config = dict(
    num_hidden_layers=8,
    hidden_size=192,
    n_experts=96,
    experts_per_token=2,
    d_expert=144,
    d_shared_expert=0,
    hidden_act='swiglu',
    moe_layers=[2, 3, 4, 5, 6, 7],
    router_score='softmax',
    normalize_top_k=True,
    routed_scale=1.41,
    balance_loss=0.0126,
    balance_bias=False,
    router_noise=0.3,
    init_std_router=0.0324,
    lr_router=0.00262,
    vocab_size=32000,
    norm='rmsnorm',
    norm_eps=1e-05,
    tie_word_embeddings=True,
    optimizer='adamw',
    learning_rate=0.00185,
    beta1=0.9,
    beta2=0.99,
    batch_tokens=131072,
    max_seq_len=1024,
    train_tokens=840100000,
    max_steps=6410,
    dataset='wikipedia_en',
)
Below are experts of layer 3 (counted from 0) of a mixture-of-experts language model. Rows are named router (the router's row for the expert), gate (a neuron's input weights, with its number), up (a neuron's input weights, with its number), down (a neuron's output weights, with its number) and show model dimensions 0-191. Each number is 128 + 32 x the weight over its row's rms, rounded and kept within 0 to 255. Numbers have three digits each.
After each expert's rows: "raises" lists some tokens whose logits its average output raises strongly, later layers aside; "mostly gets" lists some tokens that are sent to it at least half of the time. This comes from a sample of Wikipedia text that the model never trained on.

# expert 90
router:121115110076140146130184136123144133139131109170123205108100128064091119113108124101115114075116168153144143110207000164179101094167124135111186133091105136109096109128123196145166192084132141166099151124108127105117098137145159133094112154143111128119166150174161125127146147145157147148083140103141104158115112135141112091091137114087148106111065090117155140134176149109109102078157079150193153127147148141127154104099143154157112100144137115117144199108158116116154133116117132205194089135115158116124200093127102130124073077131102089181131171151114194125086138120141094176
gate0:142136144151120158179147144147099095108170156103118081114106108103057078134168091114139138170124117125105058105102146100159183132123114132114123192146139107133109095116157135054120071143124147141162176078181175164067128115138157142183114134145130124100137185098135108040139153119080105099124161191126143143051164145158134220104081138112104185090141114096134093119128149116101190123119133182104218136119126159150134195220167126133121171139170155135130123124162119122123100143141120107137130191114136184091105133194138111157188127154086104151108084138123098140139131119147144120
up0:167146074138169169136129094108092129144104204164071105151059122147109136122135181136078080164104099117146096115116063159170147145101119183076108149130132149129111117129170141102103169170110092119137076092082133074110106061100087115141100145088142144092110167132143095166080123103062132140133157166096128105150119192101099192094154089086177171183098084104119119167126120144081164122085109106116164020128092189150161075167132121118109109163144171132157183101120187062132108089164123118117110138101139126138145109145184138167131103121087113122124134160096148163124127148095134133
down0:086141135095161149110063129102042110095128153090160100103134049115143104148181124087068135135124077139140157139169120067149100114114121115158200075130139144095134156153132077122151178193138068096119111167065170129068169102118121079143116105141173154091132128080125142159129065070113138090106178147133143127096130163107154189099153096111118134165182156117140135150171127130118083144184157166112144063068134127120101170102143164097121117131156149120077086091211110139142109153124114158094103108128102108142128162079131157110109086120132099151113104218128115151142120177118085116
gate1:088131178137122106129103122107131068137074126089122138147125120214177125168106169116181123107150095104136139083137174148137145130120123111142123114116124157120169167125140105071106138121106108145141118116141120161090156113114125149136107126093088128187182087101111105061142138084161037119140122093116213113088158123099146085115134134143084120130160145142130145111129143069108108152146176121144181089060072133155192168090089077047160167101149145095123142118101135069123096145109207087108166107198173114125072199166113127109128111140085114113087102132166123179086146150092074123
up1:076115140141102108127026159091101116126103047149103150065154069111114157098138107091117052123065131172178150098138142106127094125077117113166139115125147131157100159118134099125119113131165131074131116087171129134099113089070178123114145117142074131141160101170157139154138173109139110085113132115173106131079091109141144139144108140098145088197186159096088098101119076117137121093113112130121152152083155161144202168139121187181179116111155108092109105164151042165090084103165124126124162130106094195069142138159149129157102103085188112140130181108120106119101099193127138116
down1:124105102110084109185176101130163117145141211100098143146152115126075084130102136149080192129207072152112095074147070197128140153173132168106140137144164111096131120132075114159135067109088117216153082064125144166126129145105117120083176090130165113191092128137133106117091139147122193171156102119111113151128137185065118132104142132091142100165145152106136154132160147138146111177154125142124116140119094082074116196136125135124067096134164113123108151158097120088151075161182125138142183144081133118103120127122128107063114118178182145064195144162165135120118141113169161136
gate2:112110113134141176214135122150141158074064129183121115113137140155144171146109129128120092142096098081107186167094133103170106160117175115127073117130110130134176109113147046036087095114175154119131142084167113172141153113105144129106128135095163119146159172169110169162180115127141162132129081069154104090176174114113136119109119153118097105173168123111109116130119198105098071120130067124132148120097082142138118132117079118105144207138098074137082123097133092144167158111142180109100077120166118148131106201067128125138178178114098175067113098070117091102161155157168153122
up2:161168144082177140145143163122145126155097111157165186127158112163090194157121158097136093121078162136108115133148096132166102133075167121151170153133170082105091150156197146176126174146110140114096117119115159109129203124129083142171125105170158188148111136127195113130111097121139129097128069215204179127127044169113188102104109181141138174150154137121096058098126114139140129161144162123184107111104120096088150082138125157133127141157151155131112120120152053126082122088211115097141113168159157108114120130092104150110106165086167096176144106147136148163051105143120133163
down2:132091092141146115074183130132141085149078158078158135182137139141133071115095094130115140150095130130130131089171124127151088121119128100095169117153129095149148110120133119163156071160150127180115089103155100164133167137131172101139152143130078111170115120081127123090119140181120181161144125066147064157130083099118115154103079099119123112124102127087167114108134107134109124171125106106161107100110089095075132095061147061103117094128124163159092138101105149142111144081217172186157190170119127097086082111149092175130137081123169108212101139171133113073050147102211143061
raises: "|", "-", " heavily", " |", "—"
mostly gets: "    ", " Nintendo", " done", " Singapore", " Switzerland"

# expert 41
router:138107099074130166132166130121123120136136129167120198101104139049087129103110132118108104079102166158146131118186000156157095118168123138119209117095097131106072127113135190132166196093118140167099134143109129116115105137147167136093118152139118118107182161175164109135131146140168157154099156109146102165109110143148108106085148108089137098112057087112156125144177152110108096071172085167200153115144144139132154118105139137164117092136115112118135203109156123116151144129123140202197105137114154113133213092122093129109088101132115092190128178151114189139090145113116097165
gate0:202190137165095124111087134134090142137102115216032169161135151162120146123102134129163185143154141168131144170088142136071114132071109086137127127155146094137122093130076120097111116171161119142140115138154178140147162171122115128124117160089130030202071141137116111169106110149106085144138115119138096096138123121114118138195180099117158106176154134150122149115106077136149110157102165125132090149151115069185153150112163132117219110098130133113122122134113089144071113143130127084091171103132067147077076109143129124093056074109116130164155182096104098066124078136110109160
up0:050136087137058182134169101143078156196089135150162131096147158083182140162132128189123184147111159163156088155140158148123115152132144152077135123140125103149092175060158115115096112104120130147075105149122120102140150096162156125104146111131208128132154109104118185110124159121141152166177176113137185096067159096139163184105134095150140164100144130100107124134131110138090113141112124114174117124129153114161098105160125121108109143147138124167097127122163119107125087103123157099106146153180214097160152125161145167209115127148215127079066090102132169189090164081143216120
down0:150080084143133181078137130132070138147104108148087105116171137098105121122094107211144161221144089166156156141130133107072165168075098098177141100083146124205130114155116120142114109142090101125096091122193138132081120163127138100096141123149145132122115157097083163184134137133075095123082132089203128155251115111132125108131126086117071175146112072158088120137112169104163097112125111137145123112192102079165145134128125102146076111122122122099153095131132136088056107122114105101068111098166130146088116105131128136120183166147116083120175157133164118095120135169163192149
gate1:118135155122175104140126140095160116089094172149107131230122182153126097127112081102153140181134119085155123093123183122118120150094096152109164115131152141119114127133093137156163111163181170108148108134116167097109170150134118045090146216107146106113108097150108178103165157125157161084147119074069101153174069135097158114129105140067090138113177167135138122173107086094118131117183107082141112117141115066076105151145120162180156147122124158079076090141032140147164175115127127101121129073109109087132160127112185100144198137085101120171198132187126151121150110127128128162
up1:102164152072164086081133070172089068122107129115148100127152135140132125143166094107133159106098149122180143124116164141111122124160149072056135138114094128132066135073131055072126095132063163079122131122160087128198111148214084127157126161117162102151118129087162159126202092114088098108164104134131109129141107151070115123121138110082074037131191110156089133125115138122139154114091106196137109145128115158217114088146116164114140149119146099108148163112098098140145149172162067100105135072117064126139079130095117081130134132106108134103101147109178115125133134089155077181
down1:093080164138174191112165109109136128125067106131149119104080119089122099134177114095124055158091216197191118088130101132098178179102068133128148127169149103172114119124098159121156129114151060150130107171129144123160121104154138131111182126223106097083152179168118164097154117156113124116126138120096110146108130129106135110140099122102154122182198119053114125145087110128179148124096130113138089153200139089177142097149092124130180188143133114105145092155062112173114138134166109153110120084157070090090160124088120156150119075185139150163091177085133126141123119148149111163
gate2:086124184158127105084133103113130183098073137155123132166119161099133078150090158127151089188138122114064143142151113157100113139134121195137125133136166151151105136144153096144167174136120190099140135103129127144156098170159150105155167153109129072096147177083098069102082116148071095144123150173153156079120183151115126127203152102074124161108128125104098098109094135137166150093130171101109133094143150168100161159170161150115170141101153147086145084118046112201148098133100121127078163106153072093094058065148164089167146107138183097088033111110116107103162133144101110101
up2:115081108084195110119139135140094097124114117181236082111126120144139166107114118152139129102136049113087093108085088204147140123125104131106146133062186149057084147040094122104103118185115109103114161089156151118098149179188139167117148116124124043108150140159153150150088117102158159184141131112126103120152157074080133121106114174145111118058129134143178126116161139087126090119096141153091057123123123175154124122110145137119093138143111093167120147102129149140149132119120143156098143096112116155176154083135091087098149076175088075077089114097134152039150142116128123121
down2:136108149178183133139138116126168144150142166066093160135128163150115116180163071095163083109117080141126170125131153079114137135097120175106149092178104170107059153154217164113102131105168112076150181144163125095069145081134117133134151069127138120127083144112147074064177168077110166110142119119111163170118087122108179116166131215110102155153168169103105154108130172197145140126105104109154133119146097092133180146119115098103075115103132090188106092106077109107145180097150105142101111132144118131191139134116088120185083127039138096119156126114102111159126109149120064143
raises: "es", "o", "er", "dog", "ie", "e"
mostly gets: " staff", " Jones", " Collins", " respectively", " Hughes", " Chip"

# expert 50
router:108125118093113069062159166156083103125145127115121137091116172123100163109117104171081081116060141074135171104131060158065094165154099116152093157124109143140145138128134161138170065149109126140035114042113100114139113108137168175073121141163101185175114127140112067133114171175169127128082129131115156040183110171173123133108167079097155156126063134121183129157183154132117151176090128190085113136122093129151148121136114095133147125077151080097169143164140142113138095092091110097124104137165138116116144113133098076134064058156128133095121117121154145121126132166146090137
gate0:092077163161120159174137125116150119150123123149131118158106154115123135130098106066137065136106065151160117085134134057068207138093133114085126113098149099114149054112086130080124068188117123125109123177159154120135126136111130102123140153144120088145146165127077136137111114070114141095138091086120130113156170116160157160178093109124135255115157133103132142103111097158167082191118090116158119137128144130121146132152107166082198084122111145131139118152062125117125157173139228122086192111121098144148068091147106119159172087146122106171115188122110106108181125112103194118
up0:119205155105106055109139103138156116106116145083112136163140125139156088154077144183115180118138111111092194057132129155127048127071129060147154149108098104115132134133217101169104113137157097139101108122085086143103178106126113106143127089062119119104089057097205156077146150090090058138105153114130081102109113145094123081098133140142107067203118111135094126130118163126133101137136139157086105118143110122080104089126120105134100103129132127075136208158083102166134203123129110162152169149107129132148085141100123129094128117085115124048119116147149143177114185146130113157
down0:116132092142127122152117131160094176120142114114121092167133085122190122089107088094158106154152098133144101071160060145189120133131095078125108161142120148139131093152171098150095105153129125129166128124127153233108143145135100136143142081126081045111168135151057101127107176113063105168095181147093169122131131111109126083162180147142176172059140108103111127121088177116134131085159093174124116150066105142152148163067128098173085100061166090116095120146115113086089141062114164103152174134120134130104075098090110177145056129154154183131136141175119125148126134076094131171
gate1:104109096117083215149131057115134134093159092136153156131095127086119064094199095160145152104124121112070151089132126138145225100141113105153141160115156105120088122132120210181095114087137107109157164128178138092134175131099120088131165148106099115070084167127120088171072140076115083131143165158064079131154156126158107158077168108172109210136155082080113080139091123097078130143139138116104174138116130131151157092126137137128126093085145159163137115143144103093105128116098131116079129186155112105118100071138111134096128133124166151122063066205158133147122147102172151137
up1:139132101077166112133199155158117141136183163073099111153112112126123190148122076162103182090134096143124179126131131158055132133136111113090093124143075110102088133128160093149103144117182170136095124149136114128156153151136118152119130106114150110130113105101171149088150126111126123131142165219142079116111167137097196138086128130123092013125134060094111119113087121086117080127198106146058161129161133171087135116124129085180120126146139124125118179131065058085211146123096087114144114150144141093137057121092104152119141131079109096119058145186129144126105166120081138143
down1:120129127160131157106163114140124153083144085124102163146132135117105192129084097142118158122189159195106124142093119137134123092124110122155176080120118104093176138110077141132161081118156108089163107095103168139182078122099107147120102204138118126095149138145129105155138149097176151177135191122137070129163124151088117154152096108088143169146118113159067122113089137099098110201138100170143125144071158050073161141054136082126140112120160100128087084135100099105146141098068121219107139162082154158117084086092136149086175154107084148124095064094158204111087105115185117116
gate2:082094133136127101129132091162081128115084138099138140109103161078156144098161129054156115098133139144128125196148121104145171130123136169092150094163138094155141109114105095112153151098052067073168156132145192107137120073126115129121199075148129183150094114087108112081123134107122155081110093132140106130143185157152097196110133132116109134143149163175121172204094079103077129113169177092119153140112145125159109153142063139131120125069112118183127077106160151146057158133194106067066116138129151142062101183142121102159103151154125124169188134118133124127176098143078063111
up2:135143136149114116150154145158136152160069114156124130161122201179154108143092156124164178115091175192108129145144152195113130116086161078197153122120103149087094124111160108093115120148140101177140149142148162109147096131111132150128170133098081107146156126168134131118071090102172064130125099137071070129117121076100162139175183125170121131137133099110092151149130150089132094177130138134173141070131150058090161098131149114153104103128050129087102115072087170134109107193133127122150152166050115095080157097085104136105124087166092060138069165133121138206080087110179141108
down2:167141111162113125182175151144134106148160115153111141189080160125111184108106145148079165170116098183166126150064098078116126106172167100143106142130170066150165136083126160134184108125101161132102191132226102082109150100124202097107147084170189130180094083186132052110097118131152079114181100128100122120133127136126078114141109134146147129163112105099147139095147073123112112160111178140113153112154169149153116150122142156117103167112135199145141146070172121174145139105143093153105122161129154144058159127195102164093140128112162181123151161109108151089076162175125129096
raises: ".", "ender", "under", "ü", "emp", "asco"
mostly gets: " S", " P", " D", " G", " N", " T"

# expert 93
router:111082105056119093164196197153139130150129086145050155078141191109115181086109126109121142114139138133166167109152066144080067143117155126114149098131108181137149144178138160108116096167101121116112059106086117060106134144187154173126110187087133112156176157150160118155108073150135123159133114062139048093110132101136157180082175077064141141132116155107136149119118100148097114150129082150146108123077113109124140110094138111123162126051121155091149122109137103097161095078109131175093114157124210151094121108145148130135092125065114125104143141137097195162092163100121132136
gate0:155080139147083086130101130084096094068125120140105098136105157113180094090074115096123153154137116121161110088097126121120117116174161202108133135133147145116124125161109131096127150102137146105199103130145141128086139115099144138114071120153091086031149110118181148144102200125118120094139120158071144100111134135096091103182110137125120099115125128121120175120071089096141163117124120064133099203146193126146124184182154066114142184108079152159094141110145103117229122159091105140148114145079123102121122180128125042127163180071138079062153092123142169133141172121101086151
up0:057101122117119193156156139139159127127120125124106186108155132139109115173141144129093097116108112122119129169145129087152107137082088086122146162125111192200105162175184145116067150107124148139105158102125156135141132134128101129179162103097175184170108154149081121150151099142119159138158084100208118174173104102143163152125160135144148171120136050133160100078102136165120112120096121181119090121103087175133171107066129148094167110120147124077177106143064149169097142097196135194096111084143127191140137106152121128135145028149140151193165150148065124133186145100166124163
down0:134092128163167223094086070128105167129130107114167139150163073103130132116158126128168134161168183158166109120151197143162163115110120137130113126116144103153095092140143143085139144089147084108197060077148187196073123187126122153195160171105103095063107138132115089146143110108083084141165156155104121135122102137136137095146175180131088138136150117090118156143133137138169171178137098185128070127148126157150110102123138119100104130173113134186097124119082088115128135151119137173150152144146099064141145160173170082201124146136068144155088144139132080103132224127113090128
gate1:155129150133196080110127129130151075149103120110112171110089160200100167143138123136096156185133121182089129064127122104108140090130120150131068167070148129111154087189162146093127107159152128176142120177143154099091144123152075134111158069215161054132116108116147085109127170087115121139162084084107130103158138144093105150152097165194128044110144142163132168122116190169131160200140117105130178114129132094158132131120156106163169137137144099158150118103165167117184091150148114148164134103158139102119041137074127188099141128119169145084169122144126130104104148124117058180
up1:122104144124134139131116137143112153133174126172110116153123103059116109130114143103154078102135142076154080184140133084132180167129162138120164090145118129152135137071081093118142153128094160098116110149131095160145075149111154128161154139039098163138140074154121195125126070134109123112107178134113144185157139140159130090098153085079099171144146136089110072128142163078161069092119143165149088099128084127116171126145062127146105109154092119104105112155093127132019194142067169101126158150113128174135194144168189040154154118132100116164121135101116113110163065162177132070
down1:135175115143153111111088134091110164109145121135112130123136134094116124089125130168111189129103133146159120124116168176173130066083124145151159124125113125105137134192068146128089138115185154120189118080152176192124124105091155127161100098158162116064151105104096101164066143127144119130090155175139159095151129096085138106194147165169136095109136158113012129088117131112132092188110222142139119141160134160083121167162113096097111185115158115150112171185149115153117127149132148138070153184153014139161088115119130155122147089109120161146073156116173067137082117114141140139
gate2:155154154178110121114067075127101090072092147119116091164151136160147159183137119128148089131130137120085117199071187109096126125081101085127134149146144117077129126147133100133069107118140127092197127148164186177196148082089109117138186080139137155128091124118110159135123114111154099111125124151110173137169098143097151107164138154144098111160203114142063132153081123143203204118108161091057121096122151146120101171141099139108104159144124115136078140147106117168125147130170130074038152132125071148143123181095149105160148167146108162109112131130114095140201081176072136079
up2:074130133130106186115142149108175188167133129244152173132125085122134103151145110147125116144136114126113122102199090154159135135187121221175139110117120147163114114087128177117155160132169145130094139129125088125119121156115160123104119161135124176087142137136151116105133159133106126113115096178156118134102109142102117097114090168145106093112083080104130156072189157147109092123164114136198153134216136085150152135129181193148126113163123115157131205167154150118156114143150162176203130112124119124103235081136072167111132085156148101153109133136083154060124122125155104182
down2:127101100034152085107144150095219157145143061050116073153108164096118131150084127124105177093088142151119132153108073132140094139104156112164123114088089171134071190129131125110145136144096142167075142146111074108137124065118178133128123179067070121172190150162123182114127126151181165119123158182126102111090153134165130123074155133120139090093071127128165142083135143060081126127128087149136112130147179066175162118149152138180118122104131093101155107161150114115109118155117132160162113144108150095104124133118109129123125108111124093150111136117122239093106109051134116164
raises: ".", ",", "ed", "ly", ";", "y"
mostly gets: "B", "C", "R", "G", "D", "J"

# expert 16
router:147095142093078067142141132086151130078177117084147118119122164112110154103148131140101132127115161097114160085049100134209144191145162109136180100083110132159204122106141136121137141125066174105113168109104106096127098148125138156126138160117107110119137116166086073118148087145088168094133132120115118143121133141169164150134167035130177147113083124142129104133112125119109108147168102095065105126036104113129107149031119102125207125132127153097131086059112156083146165072133116155068148096130224142136069150086135133099115100170117151110153091112159128130120121099136163170
gate0:101163119148137134122111127180142079114130148131090106117152154120144135141171164129125139148066034110147133154141155082144165174069115176077129160130160115145134168174155084098118113137125137102109096132145107095098113119164198133129134062106153174156136141158132100075152180090117126142148116114048119186120195138079094119162132142111093143128149120147078202065089144122128115076094096142096092126154159136135122064142095146100156135110088183158141111129059133188121117163076178109085133153196087157158093128175118128134121057090105066067109147127147099127185099118135129089
up0:186122126133137155177050131132092134101134174159104156146122193123156063116123155151100124080137123130107097107125161166112179085108126131124211125110155096091140134102103161161097170040097099110129119099142157133088057180065157076141117102132124076096089135099070136128096175122089087166120122115128158110145129097155162136137115124133154173105152148152175102191103077100108117125109132186152122145075065057108140136125118090149136185143055177102122135165117190146127150161111094113117162136132125078087108110126082078167130097138166159173091148122099130143074093131116183133
down0:148111100101146177143130172203146115113129145182118100114131149159164138142092160167128099132168116090153164130079151111067138179131145149159106124142101093135140134136149109060104125094062108163129121137068181104125106167174086127139149120067195131124087137092104121104147118129138129189108118121103203120102139073112079125115162085118135190086105164159141143122109128151136176125165175114100069114177046113052154130164128058133132089069105140048179057145107101178124120153103114091153143126152123114124173139150112168148118089137152166119104092155139121111124136150062187098
gate1:133116129083127137174153079096140132198161125065080103136168067142135125150121102203072194142198115115091166098137119142146136140083140109132144129125144123062153077158169164153160106137122121133076070150168095103182163102145177162194115160174147143088067143117171061154177113082131121175171150144131117170116127184154142123104157143144145098110131141102152134150151157174136134138129086151068151177138139105103103091059087196136142140091138129134149159132142207086119111135085104092144187133132139085178145121123122122111102145165099150122119078108149167097128096129199145149
up1:062155136103148111131178170089094182160161108093105107099128119102135172153093059161127113128126184124117154124124099116097129167093143134168119103085092138109114107114127107111102139139115150130074161160151125139119158135116141073128189094070132086115156102138252131150149147212108082127087151124163066169141154071133158121105156140097125071100127167057146097067160210149151181142171090187118107114129128100101158129110111162118133128103094109079126152119103162116096120135160151101185166103125127135128114122138177174079097162127100106177091210127108122097088097148129131163
down1:112134110165108096146128077189171168157097109111176124153183133100109118076117114117122131144147140195165123076107107172111106140117148121144146146131084116146171137104106140133094040117209114166158135102097161143167187159116164175153093075125139151109125116088133091137122101095074122155169138093113115073108118104154112157153170118156162109111148075138107111100147152112111050181116151143125116170047148151173168105195124097098122188122147119140160128127160136094154119116106126127080142132077150107069131128147084152106086075154123110122177064177132204142046157175146176114
gate2:095130168140102181104099130093144112112133137105156142115100081125144129116132066148163174187101104159176134098127136063129207128119085149121128161149147094167111097086112119031119131152140135029155118165142122121147092135078129119140111153214170115173109146094149141175107102159167128155105168167146158104077145149165147132143094117137131056128143125165119122156121038154165121145156133095165144077136136188177148138139131173121122089076143134149135132148156063127073129104099180097143118154071118115128079125172161143160118090132226168127101148142082120084147124094139126161
up2:141203152140122111105079079093155079078135134126151132101150105127177111159021117130121101141115065111145159100162129181101107047124148183140200134121134086125135151148178181058116121132134110069141110099113116164109101080157130124063095142121085108179131087098129038192135115145121104134093154115209155103109116131148109101106137156114168136165087076161115168135125118184128184110128115155167174093142116156161093110077161081143159115133114108066150165144124133115067086110145149138113117144097126098116124142131135142109076101142135095092125123107097123087147211130133104134
down2:127178168073123110099120109128245147089116184146095128157187115167171164142115161108109069092091060111187055165183141106168127153106116165139121157103125085092131165136159109130085104126118121164160129150138144118088062146103071126154147153103162134134080142135166148146177128143122134097198151193106138132133141167152112138165089124115076124179106137044081096146174185147143137106116079137093143153196171152096117132106129163146062087135136158138163149110121098144119080127134139090130104160148169130120171139114122102118140144080144134136159158083151136154153148118119115215
raises: ".", " (", ",", "-", ":", ";"
mostly gets: "N", " I", "S", "I", "K", "A"

# expert 23
router:113152128143068113173085153171125138103085161000151085163145187139107112167121125134127132148139089123126099173092164105144130181087090083092089136139176145161173105184150129185129091115163133117125080112118132120106155136119125071130172107150190110163134137148103084123123089132097089098158162116114121141176139154084168106175118156140115113136216141127074089120150134100143172143131148147130132113099078158126120137156159116120176149147165145191111078108106164149167134104087178128033171129167150118120024187139135089121160135132128114134139100154147097151156119139130140094
gate0:130178135200112111116117139151128129100145181062153102103097147150153100125104113078094124154109126115157153077157168140118133131090193111071147092152104082129155138099121153096129198108123155076127105144090133109190168086169127066142180070136120072107117114091092106147112108144146129143077120189111115068100103126155131129106129132177205098121043145167145207105093118131068079170147129180139108176151172134141143159144090105136131137110155164124101132159143129027130115111113152129139208135165111149093093131081113136127111090088108074147162148091155096084100132149129152117
up0:131156196167070081153138149155108144117146158056126087104158131112120127130120127163099104139153080149102121134154128214109112118119159126136108030111099159139131172129182147130111191126172132137111084131041127094107181084207132146155167080108137125066134118114126152096123066105100172133174106134063106080102098134090079115137116152172139152097094062088125186097122136097143125127171119161120171093113137142075104129155095084093145151143153190139100151170113145088174113170167121137123168118102126149130138084074082119103175146094120118129128139139114109123059149179140139075
down0:163107061094144064187124165097160120140137099160068193163138095151130152073168105165131095147146106183130087155130123170101152113132150124180085135147142130134131111133108131097126124116135136100098096101111175068094148102158058110113083094144196183138118133077166162130133124097158124177119135107099111217151117125125100136106104099118141210102161114123139160090124160131121140160102128133119151099097148189107058072151137163113125102145068158208127145146168113157135106114164078076150096140094118130125085096127093138122142161157065069112154152116136202175133120056080135130
gate1:150121135122158111113144106123074125109124137176099099121124137133159154082141104115185123159128127085125147105087157154116151128143081145106147193089200139131155103104118109170143151102100161118164111135139095092177123136132115182117178099121119117151146071130143092133160147098179117116099137113093184133078083103206126209155131110155050146110102200093127091178158126059186166122086114150112049090119114109142128114168099076066108181127128098112126119098178114132113185120108152129136144130143108127144086157180097133147135153067213213149071148159080164118122146168118119151
up1:117164176082142180122075114113146149146092120107187176076129100108123152124135164157074177079117118125206109109177129101152152103113127074183140086216144168111091078131121127148131072144121085145142113114129203124150147136117162166099136162172125106111112166123096135109113174126049095144113173093143070166165136128120090079099120131133153122127123045164124100098135161112067120141116153149126123072160103163096104153165100113086126063119082140122155095143071135081130151135142105117141095109094142082092165064097190125102096128125101160146129165122173133131142079085187171144
down1:132100150110146156117117119107085138118103106135125138103142189086219181121087137042108099078152130095095134100131157019140139098181103129115181124152123124106142067140109099145126165209141102129156112152181115157117134153138121108112133092106114132168187148101097117126138135090058129156080165108111141169118131136108129081114158099104091155098070118125081110154145146102108117155105029146114095116156087141107132153149169154127126093136064156183126131090111154143127119133091114120060146119165126154098173116136115105120160165139094117140091108130097027150121167051163083168
gate2:105134190139135071108150143101132139178138101095126121120151125113110088108174141157128122080137111142155128069085121134117128110165162107140158089129100159121140105122136126147141100117136116130117155205189091143201061170132133159124130079158113170029140181106141130126083099138115129139142140158166205143135151193146133144120191115134115143098121170168123203122085136099081109119091169129080151098160127122178128105096088180104107188078133188109180087094187148092130104137054134100146144107169124119080080060115124131118157094138135152142042154099151133100079127124179115115
up2:142083151141124159138115132089233219134144117138157169174196152173132132154099100099058110138133154132125100100174159181208057114130119095141093114158169165121129140134139162107086104093065117165173132081122145118139172075119142105117074169160125120178136116100158159147086167141118093161145146163194155086085094093130108136128128157165192110170119156154126091104140116102109213111099109118142172130113084111134123124095116089100135219144157115124128091125170154116140134134193129132111108126134175082070164144120124184126148156173128130121163159092121102164118108164127135131
down2:076102158127094084186153146122124162129183142157118114162154129138159138112135173086170192115117182128101125141178117101133095155141150185127170088096146195127177100134104068115080116153134162146132118164075093163126124146119129102152149143146103131153117175151094101169124183124100107149099197097093102165128123140114114179114152186129122166109193112155107125141183169091140109085104144102173149094195173174141089146134121158195154146106117176110094110144189071154072128127105168119140067154133103111146058155173102116138121099123073129080099123151059110151136112111044095105
raises: "\n", " ", ".", ",", "The", "D"
mostly gets: "==", "===", " ==", "====", " ===", " ===="